Below are experts of layer 7 (counted from 0) of a mixture-of-experts language model. Rows are named router (the router's row for the expert), up (a neuron's input weights, with its number) and show model dimensions 280-319. Each number is 128 + 32 x the weight over its row's rms, rounded and kept within 0 to 255.
Before each expert's rows: a language model's description of what the expert responds to; "comes after" lists some tokens at least twice as common just before its tokens as in all text. This comes from a sample of Wikipedia text that the model never trained on. Tokens count by the router's weight.

# expert 51
It responds to: With and list openers. The word with (lives with, shared with) and article-like words opening definitions, such as is a list, following table shows.
comes after: "-", " is", ")", "\n\n", " along", " refer"
router [126 167 114  82 189 136 116 116 141 137 129 133 141 132 122 112 109 133 121 147 165 118 118 162 172 163 121 173 145 101 157 165 118 110 117 128  65  85 103 122]
up0 [140 178 182 106 141 124 125 120  90 164 183 158 146 162  89  92 121  96 180  63 130 109 110 119 118 142 138 132 131 136 146  69 113 104 132 110 173  96 140 194]
up1 [204  70 158 115 194 122 154 127 173  97 113  52 167 100 139 143 120 130  99 129 122  95 167 137 118 109  68 142 172  93 116 130 118 140  78 142 120  75 105 122]
up2 [176 109  91  91 125 122 160 145 109 134 137 143 116 152 158 179 174 191 131  70 123 165 187 144 122 107 104 140 205 124  79 172 129 164 146 141 179 132 138  60]
up3 [114 140 119 167 153  90 139 134 159 141 120 197 147 173 104 126 122 156 163 115 141 141 124 140 103 158 113  65 139 214 139  93 135 143 169 204 174  84 115 131]
up4 [130 163 145  95 162 115 139  75 113 127 102 127 123 151 132  80  96  34 121 120  73  81 118 163 186 193 133 139 152 141 167 116  99 111 177 130 122 165  84 117]

# expert 47
It responds to: Table codes and abbreviations. Short codes inside tables and lists: football positions MF, DF, FW, country and racetrack abbreviations, taxonomy ranks, percentages, units.
comes after: " |", ".", "|", " DF", " MF", "-"
router [114 146  99 142 108 110 210 145 107 130 119 130 173 142 140 177 121 184 100 150 122 180 145 116 107  99 113 106 132 132 120  99  99 140 161 158 150  97 150 135]
up0 [109 118 134 107 159 125 157 123 122 141 205 120 160 194 106 113 144  99 187  60 125 128  96 199 119 162 167 130 131 127 148 107 121 129 181  88 154  76 132 149]
up1 [155  84 101 150 138 144 151 134  99 104 126  67 127 124 144 122 132 148 119 182 111 101 111  90 123 154 102 162 184  82 136  91 114 173 103 128 124 103 142 128]
up2 [ 99 135 148  81 141 155 159 124 147 110 159  75 151 166 142 128 143 186 100  84 146 158 179 144 141  96 155 109 149 123  76 185  70 133 159 170 150 129 136   0]
up3 [154 101 136 117  88 113 162 101 117 148 125 141 112 113  94 125 141 124 150 150 141 169  90 150  87 121 133  93 174 199 147  91 153 163  98 145 182  69 106 115]
up4 [ 93 170  93 117 138 134 137  78 110 145  89 134 161 141 127 134 133 100 124 112 119 148  93 130 158 172 123  78 137 154 163 129 140 105 115 114  74 130  80 142]

# expert 8
It responds to: Numeric table cells. Spaces and separators before numbers in dense stats tables and numeric lists, such as goal counts after a pipe, semicolon-separated batting figures, LaTeX commands.
comes after: " |", ";", "9", "8", "5", "7"
router [118 139 171 151 102 183 147 201 169 169 122 175 115  95 104 160 156 171 110 152 138 153 128 177 180  90 176 143 134 176  72  94 135 126 162 149  99 141 202 109]
up0 [148 200 119 129 129 175 119  96 113 143 158 134 167 121 122 131 110  94 127  69 120 135 126  98 125 124 105 125  96 112 207  93 118  86 143  86 149  96 175 183]
up1 [144  80 128 131 178  72 110 114 158 139 138 113 134 103 129 149 165 143 149 108 118  89 152 175  94 161  98 185 185 138 172 106  77 116  74 168 129 125  61 127]
up2 [ 99 167 146 114  99 163 116 162 186 151 136 118 176 115 153  88 170 231 115  99 134 142 204 184 138 132 155 135 159 121 125 176 152 172 145 170 169 136 154  80]
up3 [108 163 134 139  93 141 132 135 175 139 139 165 145 141 134  36 123 124 131 122 131 164  96 195 103  90 131  89 139 168 137 153 133 136 117 142 183 135 118  94]
up4 [ 98 168 189 126 122 156 129 111 103 121 124 168 134 164 157 116 124 117 137 160 117 179 119 142 150 148 168 151 100 134 155 153  97 128 150 180 124 165 112 122]

# expert 46
It responds to: Country codes, name initials. Three-letter nation codes like BRA, ARG, CZE in sports rosters and draws, plus capital initials starting personal names.
comes after: " |", "-", " (", " :", "\n\n", " Jean"
router [111 147  94  95 127 130 164 120 122 130 164 102 134 171 113  77 140 134  97 170 123 154 115 127 118  98 105  78 162 112  64 177 102 167 157 134 119 148 141 123]
up0 [ 98 135 159 159 175  92 143 177 133 134 140 146 182 121 153  38 110  88 217  87 131 101 131 163  71 145 128 109  95 136 138 112 139  86 157  86 157 109 122 124]
up1 [157 120 106 113 159 142 125 150 125 137  77  61 162 135 109 135 145 156 146  98  93  83 144 137 121 163 101 152 156 155 158 128 102 151 123 155 153 138  97 116]
up2 [142  99 171  98 105 109 144 157 117 130 139  76 137 123 159 166 166 192 100  99 117 155 148 175  84 106 147 132 125 100 120 204 111 153  97 179 140 108 148  38]
up3 [119 180  99 140 130 187 157 115 179 154 165 206 141 153 110 126 134 108 147 102 130 176 110 127  74 113 122 132 156 204  87  93 137 161 142 139 180  73 138 107]
up4 [127 172  96 112 174 146 132 127  84 137 119 143 110 117 102  91 112  70 124 143 140  95 139 120 163 158 124 128  92 160 116 153  93 130  99 163 146 146  92 147]

# expert 4
It responds to: Partitive of, among. The word of after one or the and before a plural noun, plus among, for, all, and French particles de, des, le, du.
comes after: " one", " the", " \"", " a", " One", " The"
router [109 193 108 129 157 139 166 145  96 123 185 151 131 124 105 109 112 119 169 140  89 118 110 115 106 115  59  94 191 176 109 122 136 136 127 108 155 139  84 125]
up0 [102 145 180  94 178 147 169 132 104 140 152 108  75 118 120  53 139  41  94  98 157 109 113  98 105 118 118  83 146 132 149 103 136 100 138 127 137 124 124 130]
up1 [124 104 143 120 151 104 171 135 138 118 114 139 193 127 133  68 133 169 172  99 100 173 139  81 177 147 117 169 180 142 167 176 114 123  98 151 118 139  65 118]
up2 [ 79 123 136 156 106 161 153 138 119 115 170 145 142 165 186 154 121 169 101 115 161 136 176 106 150 108 130 145 154 118 127 106 147 164 121 130 147  66 168  52]
up3 [129  98 143 189 157 169 170 102 121  94 161 153 155 126 146 119 159 108 139 128 122 146 120 163 137 118 118  73 132 184 118 104 142 145 188 178 156  87 139  81]
up4 [139 166 149  87 148 137 140  46  74 146  87 158 190 134 181 104  85  54 113 171 108 158 107 113 148 141 126 119 109 161 136 138 131 117 114 107 104 145  29 103]

# expert 33
It responds to: Quotes, tables, awards. Commas after said/wrote/replied before quotations, pipes and numbers in discography and award tables, and words like Won, Nominated.
comes after: ".", ":", "19", " said", " wrote", " Year"
router [127  84 130 143 145 138 132 134  75 107  93 114  71 154 136 179  93 132  86 158 163 198  73 147  82 145 123 114 151 118 101 172  99  96 126 205  45 105 142 156]
up0 [ 35 158 170 126 183 122 149 135 110 140 133 125 131 106 140  99 133 108 136  88 132 126  94 169  74 117  97  97 111 125 159 123  99  85 156 102 148  94 103 191]
up1 [149  82 132 151 187  85 154 132 173 120 127  67 207 129 155 126 149 149 136 132 106 129 159  59 102 137 127 159 169 136 135 101 107 143  90 148 118 127  96 104]
up2 [115 158  94 105 118 133 170 134 159 114 121 116 156 115 170  96 160 197 107  89 152 158 169 159 113  71 112 103  82  88  70 149 110 184 163 185 200 117 162  56]
up3 [101 138 133 144 133 122 144 128 129 150 135 155 103 131 131 114 132  95  86 109 122 161 103 136  81  85 115  85 158 181 131 156 160 141 131 143 185  55  56 111]
up4 [160 173 112 100 151 161 118 101 123 205 126 118 173 138 154 115  82 120 147 145  73 121 145 126 140 178 175 122 105 147 141 194  99 105 129 210 127 129  83 113]

# expert 5
It responds to: Time-span and role nouns. Nouns naming periods or roles after an article or possessive, such as years, season, career, position, experience, work.
comes after: " the", " a", " The", " his", " an", "'s"
router [ 89 107 133 203 157 114 119 165 114 120 115 159 137 116 183 126 118 148 118  77 143 152  87 153 139 120 126 174 160 142 155  98 155  72 161 136 169 145 119 136]
up0 [128 202 132 119 170 127 182 127 103 157 188 117  96 134 153 109 129  81 124  94 132 125  99 140 133 167 125 105 111 165 145  67 141  96 161  78 212 105 154 157]
up1 [161  77 100 121 136  65 141 124 101 125  66 113 165 130 110 161 122 140 151 137  98 114 126 131 122 110  80 135 136 132 161 152 132  86  83 160 142  99  95  96]
up2 [137  78 115 122  99 124 150 164 152 164  97 135 161 127 160 158 198 199 110  86 143 187 139 132 169 100  89 129 171 131 106 147 150 169 137 148 171 127 152  52]
up3 [121 142 111 101  94 123 161 118 120 188 124 185 127 157 131 141 111  98  87 115  78 160 129 131  59 115 148 102 167 193 148 138 164 131 140 153 223  95 127  79]
up4 [142 167 143 131 104 172 119 109  98 157 102 150 128 188 126 118 132  38 145 135 102  96 144 175 179 207 113 111 128 165 142 146  83 108  85 190 146 152  74 113]

# expert 17
It responds to: Short/post compound modifiers. Adjective-like first parts of compounds, such as short(age), short spell, post office, mid, black, light; also table row ends.
comes after: " the", " a", " was", " The", " an", "'s"
router [155  99 110 177 137  83 105 178 153  99 143  88 135 120 158 145 147  99  85 137 145 102 175 114  90  90 104 135 133  84 123 191 107 143 121 136  50 109  90 205]
up0 [122 106 124 165 117 133 126  73 122 148 188  90 149 170 130  87 128  92 158  65 144  80 130 128 103 164 166  95 165 150 175 120 152 141 129  95 132 141 158 178]
up1 [133  93  96 140 164  78 150  99 135 102  63  85 157 136 111 113 144 136 135 133  87 147 182  66 165 151  82 192 146 101 126 144 124 148  73 145 111  76  86 113]
up2 [121  93  97  98  92 153 125 154 117 145 136  86 181 157 153 132 201 161  82 106 146 170 158 170  96 123 104  90 155  72 122 143 141 155 150 145 172 110 143  56]
up3 [148 183 151 126  90 137 156 157 154 152 156 154 116 140 174 108  80  81 135 171 110 148 129 169 102 137 117 104 188 176 135 142 133 158  95 127 175  55  76 146]
up4 [144 192  77  97 136 147 137 125 108 141 114 148 130 145  92 109  99 119 116 116  77 124 150 126 136 137 131 156 123 148 135 168  72 146 101 181 173 184  69 110]

# expert 9
It responds to: Copular and modal verbs. Main verbs right after a sentence subject, especially is, has, can, may, appears, known, in etymology and naming prose.
comes after: " is", ",", " It", ".", " was", " it"
router [ 92 168 148 145 158 101 111 163 173  91 112 113 142 111 148 126  49 120 123 158 162 154 126 178 175 138 102  76 123  79 144  84 136 152 103 117 130 108 181  84]
up0 [ 87 179 155 136 198  97 170  94 105 151 178 133 113 101 145  87 110  55 163  77 118 106  88 117 105 138 115 103 102  98 149 126 119 103 132  90 220 120 154 133]
up1 [126  46  83 150 149  85 133 116 161 118 132  64 124  92 144 183 156 151 114 118 173 135 180 123 122 139 102 167 138  92 143 132 175 111 104 127 137  98  61 146]
up2 [127 120 122  76  48 146 168 168 163 127 107 122 152 125 124 167 190 184  92  92 102 168 136 108 156 136 110 125 122  98 130 145 156 118 176 141 157  98 100  94]
up3 [163 170 123  72 109 207 147 121 162 112 133 157 123 160 164  85 102 135  94 119 147 122 114 169 118 161  89  97 145 205 159 156 142 130 137 111 216  64 106 103]
up4 [112 150 170  37 122 159 132 101 100 133 131 144 123 108 189 124 112 118 124 166 117 124 124 137 154 196 128 144 146 156 137 120 134  87  88 159 133 174  89  81]

# expert 56
It responds to: Word-initial letters. Single first letters or onsets of split words, mostly s, S, W, T, V, such as s|aloons, S|mith, -S|eptember, t|ph.
comes after: " (", " \"", ".\n\n", "==\n", "===", "\n\n"
router [ 77 180 125 103 153 150 108  86 175 122 105 208 158 112 124  94  86  88  88 108 160 116 120  95 137 102  93 120 142 188  56 141 166 111 200 171 127 139 163 128]
up0 [111 157 152 195 194 125 127 128  40 168 124  91 159 158  81 115 115  97 150  89 130 111  96 149 111 121  96 101 142 152 172  85 169  89 129  54 213 125 182 151]
up1 [136  50 146 172 159  90 103 145 128 151 117  82 170 122 108 139 132 179 202 130 141  87 154 116 123 149 106 131 182 115 195  95 105 119 149 177 114  84  62 153]
up2 [100 111 104  83 116 133 143 145 167 134 123  74 102 136 149 130 169 150 103  93 135 194 124 152 130 103  97 115 133  89  67 204 132 164 152 145 162 124 161  39]
up3 [104 190 127 125 163 178 157  89 106 119 154 190 148 154 109  94 115  80  88 139 145 108  94 132 107 102 111  95 160 167 109  94 140 108 120 151 188  55 121 107]
up4 [122 176 157 103 164 166 111  74  78 123 129 126 139 167 145  85 121  75  75  93  90 139 122 113 167 155 141 164  89 181 121 181 118  54 158 152 118 128  79  77]

# expert 40
It responds to: Space before numbers. Standalone space tokens before numbers or words, mostly after commas, a, the or table pipes, e.g. in 1995, a 1992.
comes after: " |", ":", "|", " the", ",", ";"
router [188  89 139 118 144 120 159 163 171 179 124 164 134 132 127 165 146 113 149 180  85 158 114 196 149 116 133 203 163 180  69 181 186 134 125 194 126 130 126  88]
up0 [ 91 195 138 106 186 148 102 112 101 139 205 113 124 164 165 106 113  89 116  96 136 122 146 124 102 134 114  67 140 148 195 126 119 109 108 112 179 155 109 143]
up1 [115  60 124 154 132  90 122 116  94 124 105 114 175 119 127 107 140 151 116 145 100  82 187 159 103 133  85 204 154 115  89 116 137 143  95 185 138  87  73  99]
up2 [119 106 128  92  65 118 110 137 125 140 154 126 182 149 172 129 177 208 107  76 131 146 168 131 104  91 133 134 171 138 125 194 132 166 173 157 162 114 152  44]
up3 [142 151 135 133 115 147 172 125 149 127 140 193 184 141 140 130 140 117 113 142 110  98 161 210 118  96 132  96 184 172 101 127 154 158 184 167 172  82  86  96]
up4 [165 231 118 134 140 173 145 147 112 158 106 127 177 138 200  71 151  98 177 123 138  89 143 172 151 163 112 147 141 135 159 159 122 110 150 167 163 162  85 118]

# expert 29
It responds to: Take and provide verbs. Forms of take, provide and bring, especially took part, took place, took wickets; also sentence-opening the and it.
comes after: ".", ",", " to", " It", " that", " which"
router [151 162 167 110 104 191 134 125 141 144 147 101  99 108  97  45 103 123 148 187 159 137  91 166 127 108 129  76  82 112 122 106 139 102 160 135 113 119 101  59]
up0 [ 75 189 128 133 218 125 146 112  31 103 170 146  96 144 127 114  89  90 150  73 134  80 151  70 112 138 157 104 137 113 171 125 153  92 148  77 173  98 149 172]
up1 [139  97  88 192 156  85 179 132 177 124 134  79 160 126 115 110 173 140 125 105 154  99 149  91 116 136 113 154 103 146 137 119 125 140 145 133 143  82  97  75]
up2 [127 115 107 115  61 153  88 154 155 157 122  95 154 137 123 126 179 179 110 141 159 195 161 144 143 135 139  76 144 145 113 154 104 127 159 163 129 106 186  58]
up3 [ 93 116 137 188 130  98 165 108 138 149 135 226 146 193  97 123  89 108 101 104 125 182  74 168 141 116 131 104 163 196 130 160 148 139 119 131 210  93 162  86]
up4 [133 180 136  81 169 188 129 101 124 134 167 181 155 136 143 113  88  93 124 102 137 100 152  99 162 145 135 158  77 133 121 112 132 120 141 109  89 131 103  94]

# expert 55
It responds to: List bullet hyphens. Line-initial hyphens starting infobox lists, especially taxonomy fields (Genus, Species, Authority, Binomial name) and coordinate or office entries.
comes after: "\n", ")\n", " |\n", " =\n\n", ";\n", ".\n"
router [ 89 106  93 116  54 139 128  90 133 139 106 148 157 181 167 109 135 130 162 119  65  95 159 108  89 157 143 111  92 125  65 111 114 153  77  90 136 132  88  46]
up0 [ 86 137 145  97 157 123 102 121 112 182 128 105 148  81 127 142 126  66 153  80 146 117 120 112  48 135 145 123 137 165 179  94 172  61 115  84 147  92 144 136]
up1 [146  43 110 106 125 113  92 118 144 128  92  95 191 103 152 143  91 169 162 108 102 126 186  90 102 111 116 195 178 143 140 162  81 109  95 154 111  81  85  99]
up2 [120  97  99 129 130 101 118 151 171  84 133 126  81 142 149 147 167 165  76 130 153 140 157 160 187  97 114  97 113  77 123 154 172 160 139 193 137 112 220  78]
up3 [119 157 111 123 143 138 156 121 121 165 180 183 141 161 162  64 143 115 136 143 145 143 112 140 126 145  89  74  93 161 114 154 158 137 174 175 177  69 110 113]
up4 [138 166 111  96 136 148 122  94  55 128 114 105 107 154 133 143 102  74 107 125 102 109 107 138 147 121 172  87 173 163 129 167 111 118 133 142 114 160  45  76]

# expert 62
It responds to: Spaces before small numbers. Spaces before numbers in infobox ages and years-ago fields and fight or score tables, such as (age 23), ; 64 years ago, Lost.
comes after: " |", "age", "6", ";", " W", "°N"
router [166 126  95 112  74 116  50 163 157 127  94 137 130 126  92 121 170 120 137 125 161 103 119 129 169 114 154 133  88  89  95 139 104 154 127 194  78 100  92 146]
up0 [110 146 119  85 175 137 139 123 102 142 218 119 171 140 118  54 159  75 175 109 117  88 124 116 101 150 116 116  99 138 118 102 120 135 123  75 148 133 130 147]
up1 [146  86 117 126 119 120  85  85 140  89 122  93 191 150 116 123 169 150 157 158  74 131 114 125 116 135 119 145 152 105 164  87  71 107  45 158  69  85 133 124]
up2 [118 138  94 142  84 132 152 112 153 121 128 170 161 151 137 129 196 200  92  95 141 193 169 134 132  85 107 101 130 110  87 196 148 152 142 156 154  95 128  15]
up3 [153 179 122 128 184 173 133 104 121 132 138 107 140 129 114  86  81  97  97 179 152 104 111 136 119 116  91 155 140 181 185 134 120 128 209 146 189  56 137  73]
up4 [138 209 103  99 138 181  96 125 145 130 131 106 145 120 150  30 109 111  98 130 147 122 130 108 163 149 147 141 105 131 103 142  83  85 110 138 110 114  47 135]

# expert 50
It responds to: Clause punctuation. Commas, hyphens, dashes, closing parentheses and semicolons ending an appositive or clause in prose and list lines, such as ", ahead", "—and", "),".
comes after: "\n", ")\n", ";\n", ".\n", ");\n", ")"
router [ 80  60 114 130 140 159 135 122 122 149  93  85 137 169 149 131 135 103 111  80 176 128 118 107 155 144 110 110 116 126 113 139 120  86 155 159 149  98  76 134]
up0 [ 98 127 133 162 167 145 136  89  71 139 162  92 113 142 142 112 113  68 175  58 158 149  96 110 119 138 114  94 124 113 164  88 154  59 109  99 183 108 104 150]
up1 [154  54 112  98 140  73 170 118 154 155  95  86 179 171 113 118 130 110 166 106 133 115 176 136 103 121 120 171 152 107 144 131  58 124  66 162 141  72  99 120]
up2 [ 95 132 138  86  69 147 162 150 212 148 120  93 143 166 168 145 185 133 108  93 128 195 130 146 152 108 156  98 128 128  96 192 136 116 117 174 146 116 158  88]
up3 [104 144 139 116 152 136 178  88  79 129 145 140 143 160 167 108  95 111 112 149  99 155 139 124  86 127  96  78 134 147 155 120 209 150 106  86 175 107 149 123]
up4 [103 144 138 140  85 186  82 125 127 114 148 130 124 121  94 115 108  84 117 187 104 150 154 124 171 173 166 165  99 138 114 100  48 138 112 149 153 216  97 117]

# expert 11
It responds to: Word-initial fragments, table cells. First pieces of split words like re(jects), qu(antities), pro(ducer), plus blank space tokens starting cells in tables and math-heavy text.
comes after: " |", ";", " to", " a", "|", " \""
router [136 138  84 123 120 172 150  97 116 143 136 150 124  96  83 135  96 100 113 150  99 116  80 191 157  95 117 137 132  90  94 146 126 191  72 185  86 121 194 134]
up0 [ 68 153 156 137 222 151 177 159  88 135 125  84 168 158 154 105  99 117 174 101  85  92  98 150  86 185 111 116 103 130 167  96  69  55  98  92 166 128 157 165]
up1 [143  72  75 162 128  63 158 114 172 133  98  94 157 118 109 121 120 120 115 154 144 150 166 136 167 140 102 139 178 102 134 167 127 139 105 151 128  87 141  88]
up2 [ 92 123 134  88 113 150 129 142 151 155 142 138 119 114 133  94 201 211 168  65 124 129 159 186  86 161 109 101 189 125  95 158 103 133 126 164 179  98 164  28]
up3 [117 160 114 109 150 150 148  97 133 163 139 223 156 133 156 106 126  97 110 148 124 140  91 175 122 133 133  93 141 174 111 133 158 127 126 150 141 104  82  71]
up4 [137 196 158 114 125 122 124  95 122 157 164 135 149 129 132 112  90  46  94 161 101 125 105 134 146 139 127 161 155 127 163 185 142  73 161 135 131 166  85 135]

# expert 7
It responds to: Opponent place names. Place and team names after "at", "vs." or "@" in sports schedule tables, e.g. NC State, Stanford, Notre Dame; also Chevrolet, UFC, °W.
comes after: " |", " |\n", " @", "|", " at", " New"
router [111  87 140 119  87  82 137 112 162 120 102 151 149  75  84 151 128 140  88  95  87 110 140 127 153 185 128 108 120  77 177 120 138 164 132 115 164  68 153 154]
up0 [148 189 170 112 170 124 118 100  53 155 210 122 148 147  89  53  99 100 126  86 139  79  61 116 130 137 164  95 105 113 128 182 140 108 151  88 169 118 129 161]
up1 [159  43 108 125 127  94 127 125 129 155 101  68 143 123 101 135 107 136 161 165  78  90 141  84 128 153 120 176 151 124 155 132  46 107 134 134 111  93  96 114]
up2 [133 134 139  50 117 159 158 121 148 108 143 128 145 114 142 134 145 196  93  48 139 144 183 175  94 112 139 131 145 111 124 229 140 131 172 190 189 140 165  44]
up3 [144 150 137 131 166 134 125 112 100 140 151 135 172 162 158 160 170 118  60 108 133 168  87 149 104 121 133  71 107 104 145 172 146 135 180 140 201  72 136 126]
up4 [138 174 109  90 116 149 101 113 121 152  97 103 115 148 135 142  88  84  95 148 129 133 152 175 181 170 143 169  81 133 121 184  88 109 124 141 155 165  98 124]

# expert 52
It responds to: Table header cells. Cells in wiki tables and credit lists, especially by in Written by, Directed by, plus headers like Votes, Pts, ±% and scores.
comes after: " ", " |", "|", " Written", " Directed", " Ref"
router [169  76 113 153 106  82 149 161 147 140 158 153  75 119  74 139 150  96 128 160 150  96 174 145 150 101 155 184 140 115 151  85 166 163  89 130 105  61  91 181]
up0 [103 186 183 133 170 128 127 118  42 143 208 139 176 121  98  49 144 111 141  56 126  77 127 136 150 137 116 146 176 127 154 104 116 103 122  61 142 122  89 175]
up1 [158  84 106 128 180  99 159 136 149 110 128  81 169  98 141 123 147 179 109 151 122  91 204 135 142 149  97 192 159 136 135 109  74 113 125 144 105 116 124 120]
up2 [ 99 123  72 110  68 112 149 146 170 143 135  99 164  86  81 141 190 188 107  78 105 183 124 200 133 115 141 139 182 142 123 160 108 154 149 173 147  68 124  71]
up3 [ 89 189 165 142 171 152 156 132 127 145 149 137 115 142 135 108 137  95  97 161  66 108  96 125 109 142 108  96 134 205 131  67 180 158  99  81 120  26 139 137]
up4 [100 154 153 116 172 152  94 126 116 148 126 119 154 140 116 100 106  79 131 156 108 145 112 152 134 146 115  94 114 169 110 145  97 114 105 128 121 152  86 121]

# expert 26
It responds to: Ordinals and sports counts. Numbers, ordinal suffixes and ordinal words in sports records and chart placings, such as 96th win, sixth title, first, number 1.
comes after: " ", "20", "19", " the", " a", " No"
router [138  69 135 146 111  76  81 217  99  92  96  98 107 140  72 227 108 103  84 152 126 167  76  92 154 152 160 187 112 135 148 100  97 150 179 126 113 150 147 119]
up0 [ 53 163 114 133 182 165 130 118  67 166 194 174 122 111 129  71 102  91 177  94  94  76 105 104  81 143 118  95 158 144 142 131 130  88 102  56 172 140 109 162]
up1 [189  66  96 172 125  92 163 119 126 111 110  97 194 123 114 139 152 117 129 163 131 107 162 126 116 170 116 191 141  96 156 160  97 127  88 144 158  68  70 139]
up2 [134 127  95  82  83 161 155 145 197 136 125  83 117 111 143 149 152 197  97  81 105 128 154 203  85 147  84 143 145 103 104 150 132 142 188 158 169  82 169  64]
up3 [129 164 148 121  93 121 158 112 134 128 110 204  72 139 139 112 111 114  73 123 156 151 110 178 117 136 121 122 144 134 152 103 149 160 139 160 163  63 102 124]
up4 [132 173 154 111  92 171  96 135 165 189 125 130  96 134 147 116 109 116 150 186 107 106 163 125 147 185 175 139 118 197 128 154  86 122 156 172 148 138 100 150]

# expert 23
It responds to: With and biography verbs. The preposition with after draft picks, medals or partners in sports biographies, plus was, is, has, receiving.
comes after: " He", " he", ",", " It", " it", " one"
router [107 156  86  56 125 139 115 142 130 113 122 136 154 158 127 131  76  90 102  89 127 151 105 156 174 204 155 162 120 188 126 185 114 134 143 139 135 139 102 114]
up0 [152 159 137 104 182 162 141 148  89 149 134 198 125 124  91 126 114 111 211  59  84  96  81 119  74 183 137 101 126 181 157  78 120  64  57 101 137  93  70 116]
up1 [135  73 137 128 152 101 112 127 125 137 103  70 161 122 144 149 155 165 129 109 122  90 180 143 109 129 107 165 121 132 116 137 114 133 105 167  77 103  85 164]
up2 [120 169  72  95 131 138  78 147 156 131 147 111 164 161 142  94 185 204  83  82 135 135 153 122 128 114 115 120 130 104 110 148 138 157 160 190 133 106 169  29]
up3 [128 163 133 154 140 178 143 110 150 121 139 132 118 171 147 110 106 170 115  95 109 172 108 155  55 164  81  73 133 179 110 129 136 147 170 110 193  67 138 115]
up4 [118 182 145  76 168 165 120  98  99 127 118 169 135 153 164  81 128  49 122 171 109 144 132 153 193 124 146 160 123 146 156 174  88  71 151 176 118 153 110 124]

# expert 61
It responds to: Short table values. Short cell values and units in sports and results tables, such as tick, TBA, Yes, DNF, QF, kg, M, Medal.
comes after: " |", " Green", ";", "–", "@", "1"
router [ 87  77 136 113 131 165 157  66 128 122 172 156 124 133 141 142 154 123 132 138 101 104 142 219 106  94  94 118  56 116 153 112 151 136  95  80  90 146  95 150]
up0 [109 143 146 161 180 145 150 121  74 160 202 142 104 111 155 111 126  82 139  98  92 105 119 133 120 165 129 112 173 167 160 127 150 102 129  39 142 152 112 146]
up1 [126  36 111 118 107  99  92 129 147 121 128 102 165 155 127 155 141 150 173 134 151  74 161 122 112 148 157 153 206  90 135 154  59 107  65 126 127  74 111 117]
up2 [ 99 110 158  93 124 179 162 134 163 110 162  51 119 137 160 160 128 154  95 109 139 150 206 140 161 120 107 124  88 109  75 122 105 181 114 121 160 114 135  49]
up3 [ 74 125 147 102 101 161 150  84 105 169 143 155 186 124 113  86 123  87  91 133 107 170  75 169 121  84  81 106 176 224 140 103 187 139 180 114 143  84 122  92]
up4 [167 179 127  94 130 120  90  96 119 135 122 106 119 108 102  92 144 103 122 147 118  98 154 125 157 139 157 148  91 104 125 173  93 115 153 208  93 112  98 134]